Weights of a small mixture-of-experts language model, trained from scratch on English Wikipedia.
Size: 10 layers, width 256, vocabulary 32000, 72.3M parameters.
Below are experts of layer 5 (counted from 0) of a mixture-of-experts language model. Rows are named router (the router's row for the expert), gate (a neuron's input weights, with its number), up (a neuron's input weights, with its number), down (a neuron's output weights, with its number) and show model dimensions 64-95. Each number is 128 + 32 x the weight over its row's rms, rounded and kept within 0 to 255. Numbers have three digits each.
After each expert's rows: "comes after" lists some tokens at least twice as common just before its tokens as in all text; "comes before" lists some tokens at least twice as common just after its tokens as in all text. This comes from a sample of Wikipedia text that the model never trained on. Tokens count by the router's weight.

# expert 179
router:160115154159119113164133108130161147114146113143121142087125130129138145073138157198153140102130
gate0:090154121148107068095065116118130155179120159101121201094159101101136079185117088093098124145132
up0:142141175123138099128169147149107157131061130114102101130161117167103108134095201132156123081134
down0:112170085130168139139197129082109085086121178100138112086106121101140152123116099145178096128108
gate1:116115136169136123100127148125202077087095082138134110171110081134223094087116170122136107122176
up1:140125155189112115175175105144108161133157077122088173135104147131132153160124171106094094130127
down1:180078199143109207124115146148139114112152090161193160137150130076094174142109156132143201101209
gate2:097162131112143170138057160093151136102127092168129173173083100078123106105114167160127138095065
up2:114171181139122129150130102144149109137167164092132111125123128128107167062141182126094160161081
down2:107178132137141104151113215126164088171061105115121071158149101079131117182050132146130157123161
gate3:097229118137130165127158119118152191082151086157063103129121091134120210211118134134128189087141
up3:129112124134079168138123110151140135137103073179097158148145152140053151131097170113126131110207
down3:124121172119133135164142102134127132091089089146072115096074029124138132079171113133134110140161
gate4:047090104111153094122090117177116088111153146155107142124053178166098104084154098128117138165148
up4:114126146108099166125136186109101104092101179190087104073133105151166085142167127156093119092099
down4:130150150092138157145129075138059140139114147104085144060104112035112029119173172156161142086106
gate5:153099142147148099118099072060083152161146096209083101170084101162158152157152160169142158125142
up5:140039139095114143093081134115130113169104143125089157102135132147191148094223129147116103165246
down5:174190099104090075102156152096187111144122136200114108129106089116145126165107143141081111097173
gate6:127082144228125044044130134127174087062125177178125165123133137126132137103095167080128156110128
up6:166119181161126112140133140109133095142112043105121080100100135144165125121091151123097108105126
down6:165115118183134095120116113140121144172145155188059151034110118105091111149123133145142093117102
gate7:153123121081124169152086096118092189115141084141152132139110154170132163136104147199150170103127
up7:132163148168194147184173117147136097156098108129086092130103097138149124110145147140072150124186
down7:128112152086050150140069084137084115155168145184145166139112144176136124167072108114084137104143
gate8:105123133161105125120140149121138087138184152185132117114071183043179115175151079113159122119130
up8:136101114179116123102176116168116146156107118093191089181134115111133183072085111109177096171160
down8:180136130068086089098155147194183108132108153151123159156121190156155120149134140120144154168169
comes after: " the", " a", " his", " and", " their", " an"
comes before: ".", ",", " of", " and", " in", " to"

# expert 187
router:175094142135092116161151164191182193089217100107132144172128112144117167109144150199135131092108
gate0:097124104166126131167111090163109094147161144154137103112102097112118157105161086139088172119071
up0:072193090107109191147104140122112104157080162141083081140156181133129104108167176126125125186045
down0:167119119164205098130134160114157129123123128108080144145101138178090152063043149115141166181186
gate1:156058128049103115153096159115103148139119062137074153146109177151159147122196123107160148095103
up1:160187199149108133165132130085098130138078101121132131150080101136068097075111167151095132146139
down1:118122185180092149112147082162128146146130175155100143144173085117182183132095103137130139110137
gate2:143113145152158131161153055165129096128173113090183107150134157122120193152155106101128174092133
up2:076102130075118165113049126093117084128075118104123144138114193117105133142089152117118119123118
down2:095094099156170135122151131112180105167103123158124180141126092126047120080085155086200128074056
gate3:138176139189112146144109150146138151055152132103127152121168147182150144185087169105153088112083
up3:138139150143130058120088141112092120147119119146089092162080114111154201075090105141150162186138
down3:182134138120132101096161075123134132108138151144141104050112116068124124090173096092178117175123
gate4:108120108048125116128187123141120150154096130152119147163131100156063143069145217124117154155106
up4:132128124174159135065136091089136135118114123118139100137155136138080111112148061154098115106172
down4:114074146109139168124158074099110147186087141164132147173115105172130069117096105119105076162150
gate5:167069183068084140128144182131142156171156134076082148155100119129126097136160181139091140139175
up5:135120096127158111113178072145147112136098161145115097117165127183099188129084138123119091095102
down5:099047132113097125132125108173183146147124089111155083175106106173149146108182157136047043120105
gate6:123085142095143144138061126119128080078104159076162165133139132129076146146141153124133190149093
up6:146036134163137102129097135129125128108119076081156153111172114156078175164140095121103112147090
down6:092129125176133146093095154137181090062121161166068168121186139115094118114132067151090140150142
gate7:092096163147174127157087208038164115081084096131150094144119183111151091148176086150123123149098
up7:121125047124141154064188117176172050158172159100073115172133131096108122129094135147068129118171
down7:178112150162099132116141155098161146166109069112156146149114095119108113176096105178134154123136
gate8:120102085128111123150107155140221204146064167103171137176124126090146162116149174095144129139132
up8:092136141139149093159119153144110111151141154115128105123139125119090163142128088116131112173133
down8:102117088186100130117146052138114143124159108127083171117137131155144152147179163116142111108122
comes after: ",", " such", " as", " is", " known", " also"
comes before: " as", " the", " a", " to", " by", " in"

# expert 138
router:165123097133098088120088185164104160112127138150131151098161140145134128096149168165131134162065
gate0:153178099073127128103176155145131085147163098109122089139108101117136115090162084188114152151094
up0:066092117105163178122130148226154160120092071138140147148126209102149179119161176129108152149139
down0:119159095056195124142167166100105114098151154162117096129143038136138116130205162133094122147095
gate1:138099070121077130094150182097158119132124112108093213132209118151060132132121154160143127128108
up1:098156124080103157132142122095143065125138151172144151161139158141061087107143149058124109171150
down1:127161149102073117133099111162100132072120150081110102110189124088141157126132133031189138130172
gate2:167125163159126114128105188153091198142190138138152145108148133087078114121167112145134078133111
up2:107155074085118113204179144134109114165107164114163102089096082111120109160084123127147149135117
down2:138139142143116164135151105088121137164117115141168139098143087170124116163100168128141145120179
gate3:182107121106077095125147163201073128118124072161051131076109170128143134079098089118129065147095
up3:080119065073099141155171105057101132137113110107154152120142108128180166106163063095145065155115
down3:091114171131110102136193092095111198191114114140185041126109091084202161126149125089099127059120
gate4:119143062143171080169117121100107130121174040110135138158138158125074196099168145117135076135162
up4:111125132165142155200072110103152059131113122175139125164191148121101139095103075051099162104140
down4:205100101139101081103136157091123177134117122124153171157152071157147135142173135186167086147118
gate5:148131166106136098042097184130156157090213070126166132127162133113122145093154169129149117058092
up5:082114145177153131147137105102107147136156104067160144166156149149135179153114146130144102124136
down5:141129167115161142139085110156106179176105140100108107103144111136130102155186149124196114128151
gate6:140085106104150136124131123148145115183136123131138150147161107183114171118065147148149138127115
up6:124137153101074160110132088140155163133133117148155138109177133138105142120135134152117105115075
down6:146087121151125109072122069130112112143179111177157138133109136178150131189118137111163123155070
gate7:102090107158164166069100153173176176119101152090100143100146142151124045142190120122129121137152
up7:142108096160141183122080033126160169100075094120144099095094127133227148117169104154114136182092
down7:123086071144132159140115113102113145222070099056180080130148156163138142158113145178137120146108
gate8:149167132049130147169104104158140128125153118154114113084156189114167121104126131109122100113120
up8:147163134181139121137167106049128174185078092109097119054145104138204136115131130105182125097071
down8:126085149124122083120138137107131147141160171126119109117171112082088161093151148127179182133150
comes after: " |", " 0", ":", " /", " 1", " ft"
comes before: " |", " 0", " 1", ")", " /", " 2"

# expert 212
router:165101106123069187169169134171067168110159109096088163085131118150167112106139151190170154097111
gate0:109172088119101072138121150128164091098139214113093142099095142128109127084060128117148100151169
up0:115131072124113119099089137085123021166130124106147082122135051138117123170119093117136099095111
down0:104106119171114116116192125157161063171072146082163130151151182080160133133124117130156118138125
gate1:143149099138090134131112128106113112098066115070086191117163131132135110050130130132170169097104
up1:067117114168127116070117166127117161171132145143146193143136103136123066113159166158140126139148
down1:140108121149179167159148187104068144160166112146092174160112150148106105135152125073170139110129
gate2:220126091093095161157111071149129142130127141089030130109079120141158099116145166110118176119124
up2:098132122034066148167151163061142107142123176105115167125119102084147083119143108107116116123095
down2:175131034120182129099154141065184143133063105100096159071094060067146087121107103128107136124147
gate3:187096120174108101108152102158097138098135095133124139119133137115146192121139132131159111091127
up3:123083131163118176201041146166145082162196123135100086149160147133094121114202147126074122157137
down3:138120156108123126089158145144063134117128153159160135084105104165132096116146121121121153207193
gate4:149136169122085114107124170136098122114146102103160143145162135101132115079203118156131116118116
up4:132154201131098124130145111173127206102144110104100147150136163098144155126063151143057149043170
down4:166179111080140142094136097130092138129136090065075137118128134128107131153121111080166170178105
gate5:206137167147146100144130160099088164117179110033116161135164151128153113071150112130164144085096
up5:096106129105117127130090058122137098140086147043158114156069177106114172118120149157154171139133
down5:100153165112110126126126080195086121110165110140116070043118137109091121120145105189141113103147
gate6:137108078144112135114158170151075119162096127068131154091112112112088114113124177119181122161107
up6:089105159112097122126148139122153120107122123109060136139099116078068125151170089087194106032157
down6:143088123114081092171067135127180124153160143164115162117137149144094144188126116113090097120143
gate7:115177106120113095143119131160083111088108149087122092155083149126063216110136170128119165127140
up7:060108098106161170187170134117121127126130175077103179144073131172121120139170085113107141142135
down7:112123161188112172134142087111137159078116147112178115114108153124143142141146171158111095166157
gate8:053119118139066155120189178107133125166151142115068238126137162081156150119105096187100163122108
up8:097125155140144180148091128144140147122150164113083098139106108125110153142070075161144201134089
down8:163098153098128139148130220112068098139089118133090096128096126081158107105109152128126084194108
comes after: " the", " a", " The", " as", " an", " his"
comes before: " of", " to", " in", " was", " for", " is"

# expert 159
router:140166169144091156139135144191143140136204149087133168104166108120090100099104138196123110147137
gate0:174105090146137117127153121091140135107111161113064097076123154090124128177145152084171181142107
up0:194113102140146116109133146120128116095164117174093123087175120152035027083079136105076122126070
down0:120128127124109148149151102111122113126142139118142129066148120076120113121131133190107146087116
gate1:101131098104140180127167136166078130121136123215179058152189107119112133108115146186166122148144
up1:142118159109127089154147126130118122100195193114104125135119107116135112106054102123127121134160
down1:105122176088141199154141134132098116183200199148156100187136167112089143142151120142084102051135
gate2:156183142112157101146080161134201182124096089103126133167109115142196130148118174146077189158085
up2:134048142149178099118089105137149107118128162197109110147167082146151124104086144148118107125111
down2:163118112141138142131130160151119098123141109204116180136127061129192041141071148136100161126161
gate3:120114137147130172212103113114110196122167127106127132146100179175171121107118120193124102120127
up3:116103092107127217208136170076153151102101155145092121166130213129093128130139124129120151124143
down3:129140143067133162114081123091134179147105090153126149127105107180125087085153152134104166106133
gate4:203140148135142153095155137169119179131102145145105170087156111119171131186137146096171099118155
up4:139112146125142148104129172123120079138170149141100159137176128067119163149160139150118139067137
down4:116116120128137118177144185107126130089142133187133120068095171117154104119161077151096143093088
gate5:133149096147096128149091140195138107135085130123134160198118209118119214157095125173126184102119
up5:158150092071157108132197139117200158110187152141099141127175153126108153097089182113141225132102
down5:167107132119122143117084119109174080067125154117143135152158149106143145093174114093109120091102
gate6:162147177111079205164157098135152070192093089183157153079129130128150102132176087104186145138144
up6:110152145121098090223046150150143128122159143114141105112110109180079080126123093107153115105152
down6:119094094117129069091116080129091118146153062118148140100120116073090133135113177159178095105123
gate7:105159122130134092114141163132149149099128142135094155105128160098147182069152119140190168101108
up7:095234125132141096092135119097138138072113176074134054128141069164157136142175139123144157126116
down7:069193118142076137134078070120029101094138151111083107198149048171105147094177089119149155135116
gate8:107151144184188100150169116140126142132178067063112111183114168176112100120121127136219090086085
up8:117142184084182150162119118178115149098137158162130150097095082107128119114105140151109039146129
down8:122135100150099101149157144182104078181105046117080082174127142155139115157163126123170163106100
comes after: " was", " is", " it", " he", " It", " has"
comes before: " a", " been", " be", " not", " an", " also"

# expert 114
router:124134179171114161132149171217182134144153126066102182111115098121089094100131115194139125152137
gate0:086127087108110117186118111110123112108101097096141094181061119125136074133162153140169147131114
up0:075073124132160150131094093174149117126153138180120098136157192083146154116147115074102153160127
down0:155074140156097176164145145156115119138149101091092099173109122064097170083114111123094117147161
gate1:135185117142114110143103152147128160089126148165178133112163123155110168111053120215180175128117
up1:159123122120125096105130179127174229093121199157131173118123106116170083154115142135136154101140
down1:160124137179160207152119158139151105129152149157146152134160099136127155138131133131072106142102
gate2:074152077140107157120141115156112135171153097094129209196175081120127049123103120167145104147127
up2:081070147133119164079089169121148132098171112069118125138119124108082103124195127136094098139163
down2:147035131105137136122138144159140139087119182140160165125113113133134097107125152136091148138133
gate3:121139127146150120145100156126110106077134122170117093207141107101104116126111136134107148102172
up3:147151121126135139189173113116114133114143133111093125094093114151088107121154152195107089128180
down3:108085134102129142124129119205126092120164124121134149130141113140120117194097120148141133111158
gate4:130157170169051135116105112119144137109106068078127080085183153109105134160071153129142157124149
up4:111113130163091154168114099145171139103102074117148048129110143102126097164193154147184159139165
down4:122124161146142135095133145170107168135142109097183096177102166103143091160161141081119094135163
gate5:137079125114090111154118143189184101143138168118161096122106104177127154192106164074157139098152
up5:061157138188146071140099197129146125106141172107146165088118111105086117111046129121139096124084
down5:145210091092116117111103128077128149102072060108142117111079177101085135089214112123149158159113
gate6:191100112116141113172134138137126128195133155119119129109106139144133094138183103131093128145121
up6:140048113070149107149123196094128143095140146089111162123138147112135145080106109074088118192139
down6:105160146119135102139133108160142132103099189121125107111089197115082131182152052113148185139089
gate7:110110167100169141096122123172162142100081139097159184105170078136114106137198088143096187144072
up7:131100158113101131144141095151141140102206103136198140177106135084099102092170157110128162196153
down7:091119146205133049125104081153128160116156144139112114164069117162127145114117192096141140123154
gate8:104098089106122101087174111196100083128143135156183130131123139084141139128123190137097109094149
up8:155124139128151163157105132101155107123067148094135146123091139138106112143134149115125126135137
down8:161120169077115135130205121152106094095162062040140134119109119138148180155115134145108144155138
comes after: " is", " was", " It", " it", " he", " as"
comes before: " a", " been", " an", " the", " also", " well"

# expert 40
router:145136191158011128153146128149073167166066132126142139082102173102122122079127098199139180141110
gate0:116181107180084168116133104115105142202088091079074116078130129120125122136121132135165144133160
up0:115110077203170068157132129126137132142155139138108088057078147146117166144075116149127093163123
down0:159140174069124142140140129111053123094137126143094095139110164171113142076126140051156147079175
gate1:152108110134156128188174141169125150113056135162139163138133115160128124053103085158139146123113
up1:146109178084113047115158203140156146184121135149103116111105091135073039158099130150164107109128
down1:132148143129142117187112112147128173128156075173152163049110162212142077141136172195130125160093
gate2:177135157151059199146097133100082149109094115126133122102041172127197135162110157169109140141119
up2:131182138125205104093121139138117193085107128175145145121097117145153176142149094154117120151114
down2:119149149136119118096196150117090154143125090095152128131080113158091134146161142137136113161105
gate3:129148101167105127175111170154143128110132074073097077098141190100110120134111106107154106145163
up3:096101107125136136105146182169093165106122113155121158126132134147166097132136089088154125099093
down3:106111127101122165128121086147153083168130075167183105096065111129155198108109144172190134061138
gate4:165109163098154126088131164129118084124118146132164123173105125095132131176156139113088091122146
up4:090124084134187085125118167101168113094153092138112108151166083169126145161120123091161116156091
down4:139123103096138061165112190101139131046162167177135151151119153123141099126125151090133097150129
gate5:125046116173116104156156107111115164133122102129137159099232170121149157156094132142106123122139
up5:115106110102109088127156125088139124122103165138141104191113133152138148071119153088133173136131
down5:167086185055162169105141134124034148131101143087140110188079089112081114103097162130134117069175
gate6:102112148151146155088066077165133112134129143193134120106120124073151082114126091159142134191113
up6:087140114130098190107126090120162086086153054047097174117072121093132190182158140169134147136105
down6:081093120117147139105124204142140115131073108144145130139139140118150127116217093110121155105122
gate7:148142138129138159161136150161076136179133147109165122161201190158142135096129097166152148178148
up7:130123038116189141161104110161131142079098076152135139176178070078101182119141105114195082141177
down7:140138117143148076149104171169135180136121169062110175103137095153143127072153125123099103088128
gate8:140142136164155136074078183144134160131128156144125102109182149104145179094166134162150058060076
up8:092083102149129142174125069136195119142119130104154166134096076126174103088120115144169113114120
down8:149125105134156102179134124179049072143099128112178180137146118118126125132152122129180083120147
comes after: "\n", ".", " =", " information", " Born", "Scientific"
comes before: "\n", "==", " The", " Born", "The", "In"

# expert 196
router:179086109126125112131157099177171167138136103112095142059133178166124136091102153188149161117124
gate0:079140096127158054173152123197161124172187157117086168147133107110145087147132071125108173135118
up0:100135135115161154122172100151142075112072094118110118118103127116169112052138246118103122126146
down0:161157086132174092125178180042094156130131115107179076154114110039138113050191114131143113094083
gate1:178129187130143144130083081170154153092080149120077154174145113130103152138174191167197151123151
up1:170163101156158125184099145071084108073056103167081173100097110147098099172144164174140134137108
down1:128166091161115140112180145116123113060139192083128200146178126163129116103095133137112134149147
gate2:085085134102104109147154114160154146219106094167118141127133111117172094065087110133107202207149
up2:111094102097100107128183170076132114173097098173078134152103123138177156100110152150148132118185
down2:085118146151110190134139151092150108104112143188116148148122086182157101146095153124109142115134
gate3:205108118160142142100174097111114154143096094169102121120120127101189132063112134120153095093108
up3:146128043124175179165168127171135116129119134136053138157123119196117139114168105136135131218127
down3:114102071078138130110137085131088139099143136126102110149104151048093131156145170067110163155107
gate4:096160108131111098136134133170126114150134156115193114101085175162156150153119140141137168110084
up4:153144085112087121109107125091132116147123145087115079123098152115095115141110137121144141103090
down4:151078064124100102083181132179134127136090086137128075106137155171111142187083110122075105135116
gate5:146190107148066107120126108113067138095160138170103166095117099164218120158117153166101098113128
up5:110216124144131101155112109179102146136146112105070180125105167165100134182108141054196128124167
down5:142104164088127109091090051182147146164117149088147132106089104132120147114104081146172120120093
gate6:206094164130107126154141125131140154161120090123061115144107125120158159147253088129147144114137
up6:156129124070084132157130112128173122162092155143107122100119053141071081064120153132072170108140
down6:149085120130093122158123066054069158129135159097109102102110108077103063115129080139123117100198
gate7:199128155141176096088108142094130136123131186124131145143176093157137218095148155108157129135141
up7:114130121128117138132139117112125116177160052167101124087102141130091123099115086128113089130128
down7:148106129102148084124093159163124100164159149146178102154143131195131193126148135064136072113132
gate8:144160110169119129118183119098113105172089122170163122150157134154150112133174114095145092182052
up8:122140118172178088155132144122114104113172117134149170119113119113128170129046149158159142107152
down8:145103092108088182109153099050125060130122137145138132165157135208125154120099138083140087130132
comes after: " the", " a", " an", " his", " The", " its"
comes before: " of", " to", ".", " in", ",", " for"

# expert 203
router:125129106084107141135113109139156152111159083083141128136164172140102133126133148149169139076155
gate0:155127163110131139115133111077071170119081141115117101180122210078174156111140116145109134141086
up0:134174070087156128169127139080157115167137149095090174141134144111113135164120131077041086143132
down0:106106114114146139142157101185154176123139120111105080136079101050135212139124172065093133087145
gate1:091118098113127139086140100157127191092182133137109164116166136107145124114146139114130075077112
up1:119131103097113147101145148184126097115153133176087165123135086125145098091083154124097102120140
down1:194102077163127128142110111189133171105116138150134073095137120096151099166143115169135164139148
gate2:101116144134032080137101142071117133170147113121189191079051107129104156097106156148125083092129
up2:074144078099144174147198135134124101110143211147098142086112170133072113114137124147102108200141
down2:105134082195134100148064163108134140113170137243124139134117166098100124177135164103111152145099
gate3:109115135094116109215113138159162131154149183103143085127119116119116092158126000119060207165170
up3:077097217144118130120117116096095040152154075177105136149127124113133103157134146144132132115188
down3:105141115156162096126070083162189146152124101098132132115188190190055134104124114163148159073096
gate4:083102112164114108080057135127109116139127126050139120076184116146191168139183160114178144162144
up4:211082094145095144148133145030134132150113155094122135137082140121150145115115068137111107205089
down4:151141154155126118171099062135118137130158153211125148138072138154139087212157128162104173155117
gate5:117100108161077146091097088131168176147081141143104148150143075142080079186105100089212131086211
up5:160109134132117127150097132161100110121121107092116146070162136213165126126105120121117105107085
down5:121118124142095117060165166164084131121118110124147158109068099098066188095117091136155165140068
gate6:119126120096136069116117176162144123094120141122140146125113147129104139172120088154165207092159
up6:140118087133134167091148126132141185118147102127052170173154143101146150102106160094096189149105
down6:146156145079101161130110101087090189107153132119128168180142171171154081135093098118161135079144
gate7:082141198085138137090104127084077140097070107124199169118150149127142212109160145120109135066168
up7:173132108130163103165156105138080139142108113090180055152157174162135097087109086141131140135187
down7:144099135140131095142035091128205091210177104080095084138150123074143159119066127105153100113169
gate8:086128158091088110148121124121133183130134153095137106144191129123190133129105130186092052168084
up8:128113105071199142161110120136176148171128180144083095112097098154161100163209111166125160191137
down8:137133143112103162121134138025162073130114184153139128147107093153081164135193158119094139121132
comes after: "|", " |", " 2", " 3", " 6", " 4"
comes before: " |", " \"", ":", " -", " 1", " –"

# expert 233
router:168192162144072144132111147158097143117108140086146178105100097119125146077148099168141097146091
gate0:142124137148129118128083167131077086153135107161155159102099112099104142126181205206118119115101
up0:075123147134155126149199163172124131114181112158067114108157167174081111108109108168116122077172
down0:130147127134132088112104142105045119130102102183131127136102145137195146107168202142149108148105
gate1:127100137075115091097176125121106109151181149170138139118152108116129115126102106124148058083148
up1:124115171135117121122107082134140140118162122099232175146129111101148151152113137163088108134108
down1:169095136143212137146155126164127151092099158144167141166149136166145070125123144066114133141188
gate2:143202168125076164126107202148065139189135112088137121161068148199186168191052106114105047119176
up2:135141169066111102175125188169120129127109165185144138133177144108018132082191070108122095143117
down2:096156139137193087165131155085131132052168119154108164118135160110102142122191125149075121180105
gate3:158137125147083139108118122157162118164135167097085171123156152161103122078083101168121106154146
up3:165104147146191163149169168151093122124115078159150131125152167106072128175140155165071083133145
down3:117136122199158114124149112124077082114165159151103144143127146140093156156155180101106086145068
gate4:089094125108135145102095104143151096113084140077156094182083125117068138111091126136140120143122
up4:124155107116124114192103081099132120149121151075166088098101205103106166079123092153115153114144
down4:090172162121135193171115198178105092147135158102130136151131125115151091143187148103101157088112
gate5:113164096093105122094140144199104157186155114126169109174139131106125125163106153168174129155158
up5:120190084110069134127161123091151144150174111118144079105097133188131168128167083103102161062150
down5:205091106140118167130138125119084067119111097118116110107106162092141130114165143137126134156141
gate6:184110118138126176132120209143078122129077116121179151134115114116083205116118078090102063144137
up6:150103141165146140194109152111140128150136108148097174135101158127119080164151134134144113128093
down6:126125151093103101202144080104097141133116093091161146124130152125212136125148135144142090160161
gate7:127127126114101155141169072171131151204183133181152089148149158120085122124122124115173117145091
up7:125126117135104101059146186162117141124164179141142117150102129065127092148088113139115100101151
down7:060070099109100140170112131133144146058155117184141132081089128176158152098138143180159132061148
gate8:158097123083108148125107063122156160151103110093064122145129136116066141123164136147126096134183
up8:116085168137125145139164073114157096191140038096123116104143129135178134155172125130104116162120
down8:114072126158151141095109131166131132115132119090161140108121055155145094120121174105096180081127
comes after: " was", " is", " as", " It", " he", ","
comes before: " a", " the", " an", " first", " also", " born"

# expert 93
router:106157177173040146181112110141043152136103112107161100089114161107124114098107111185172161139109
gate0:111152154141089150159150088107123133118088070063105151144116129166137158105117126156141217072135
up0:178126128077151116144161117099130083151131146127148167080096120162118145160070131156150180143060
down0:150146135171119079127129163122125094098100132185130129115090145119165105084108130090096196126122
gate1:104171116142115130135098166094100172128050098030166035148110140111141089113206135148110168137143
up1:123128134162113167159185110152129127182099120079157183129173150097121178106141082161111159126157
down1:129147160113114121159128109170156139127138162179179155137094108149113081181118118179147151176170
gate2:121125132100133186148070112159095088099161139119126109144149164116189131126162125112100127150028
up2:157091200139188135139093226124090138107147201111080076088148132126109132174149093073109088092175
down2:090156147169103110085116041126230141159107139111111182098153175095158157088132150219156112176111
gate3:140172144189074123143181154138127146102150089082134158117099161134166119151077085200124072152111
up3:124104102089135146086114103134117131120123150187121173076134112078163127114062141107114109139086
down3:091133134136174103131136160107097185094166095113084176103155167160139111115158132130183134141200
gate4:113114062167050136127103116091087190112172121127131148093117122130130128169101114165147136158107
up4:149085201066162125125126047104103087124116167127144102157179144138153117121116067136087165170174
down4:143184118111088149094115114095071092198140147119157125075161172140171188144129145154169129146182
gate5:140146115050121106170117136130129075127084055122079082113136149159213140127113184182157162161123
up5:177134119175062223132093123111092062085130124144156115120143197152191138098124070118112133133141
down5:109120104148166116132151082126111084163076073139123084125134132128113101103128115126139065167116
gate6:104142148119130158177094061156099120080054116133145121146084127101095152112146121153141167167152
up6:110102191135142093107136161104060071093100178162113042127179164180171102128078113128150094170131
down6:158104182150078152135242043111145086135135158095122142101154175067097157142095096089138106153074
gate7:090152151173123173144098117193146137110184076100063125127110104109138116095075121162111109113134
up7:153087112132125118130157130160119146121119151107163085165097193133082169116178121178095150080137
down7:128113130132150095131136067175139111141151151114120160146128159065137161089125135182101163124074
gate8:154158202130095127153120212127079153193111134144152085194122129132092237128127149080127128103133
up8:181134144083131139127135127179135124100129119125155189114148152149127060092088174127103115082158
down8:145187100123131234138122110114164114121082121114110128134148143139135132071131142084156135168102
comes after: "\n", "-", " Born", " information", "Personal", "="
comes before: "\n", "-", ":", " Born", " The", " In"

# expert 227
router:123132116127104133125166139148104165116154113126135161092150123129095137087169148150132154139098
gate0:093149176123104110134138171152196121122129061117186144132081152123140164117130083149151158144076
up0:079135083078091134140096175155127131095145136139049133179128150160136134167147142122140120101130
down0:150123158162172140180116154161134154085093093181130143154147152133143123137121156164147125081202
gate1:152122162100097176112167118172145152119115194142199108070144131145125168131136108091113092080102
up1:098112161080122176137137099135148128058083151128149144128070180129123172045151138146134143163113
down1:126184158123149162143052160149168083111098138088177015122170116098083114089092187166092128116112
gate2:115135090114158129143172146152160149110134066122106105142108132159057130111094110140142117163137
up2:094105057173103119154093149084061130128080143108081133092161118202154141097138170120102131124157
down2:110205096123155160113161079111128128104102162154149158178175138127169179105160113135130127109148
gate3:106141115136139172129114116104148132075170031099130117172155095074138167109112111136094158155130
up3:145153166144146100080118117058115121194142098115147115111156108114056143113145155149141085090120
down3:134102108096081081159115103166112107181142145133130128202149090108132195166067166096158114105154
gate4:128195065121071094067137153178118091102140115102168160170129171127122120117207129177110143128082
up4:134134107116142123075113183098050091159063102180131165172113104137073152113157114060096092138143
down4:092102164155137109131173137185133155199131121127149195118101112113124075100129136164097179159137
gate5:116077108143167194150135061082148139112070125076140091150092121186088149105112119158130210164121
up5:122210119090149123118133102087096154132134108221122148051130083138178140122164061107116138091080
down5:072150117157151159124121116138074106119093105162100122151153104166129135112169135128114110070121
gate6:087117120168174180050189065114128146188129148091114146083137076113102170084078115151098096104147
up6:146176152111135117142076137138157133110123175112059146160078133168145077155178079153084115121153
down6:192109153136099159150122094129140123146092103110196117129103154142102127123144134098186202142159
gate7:118092048084187106135124109101126094163102091089159145119118144081122075110118163147114086147125
up7:109079123117115130106099107119139150090172112081153124180131147147172096188156130130136092138107
down7:184132107122172122143129096149152146117141106091115140134161130124127156127176136096120120152152
gate8:085159133168131085157123097107125142154137175132098134132122152122149107135096161110166105104106
up8:099178156125157103126137093082146186155106112162112146160148093123129117167159155138153134084091
down8:129135133102147154139076147149126204183130130129148129134076153114090129174129110190177095133111
comes after: " |", ":", ";", "|", " /", " 1"
comes before: " |", ";", " /", "st", "th", "nd"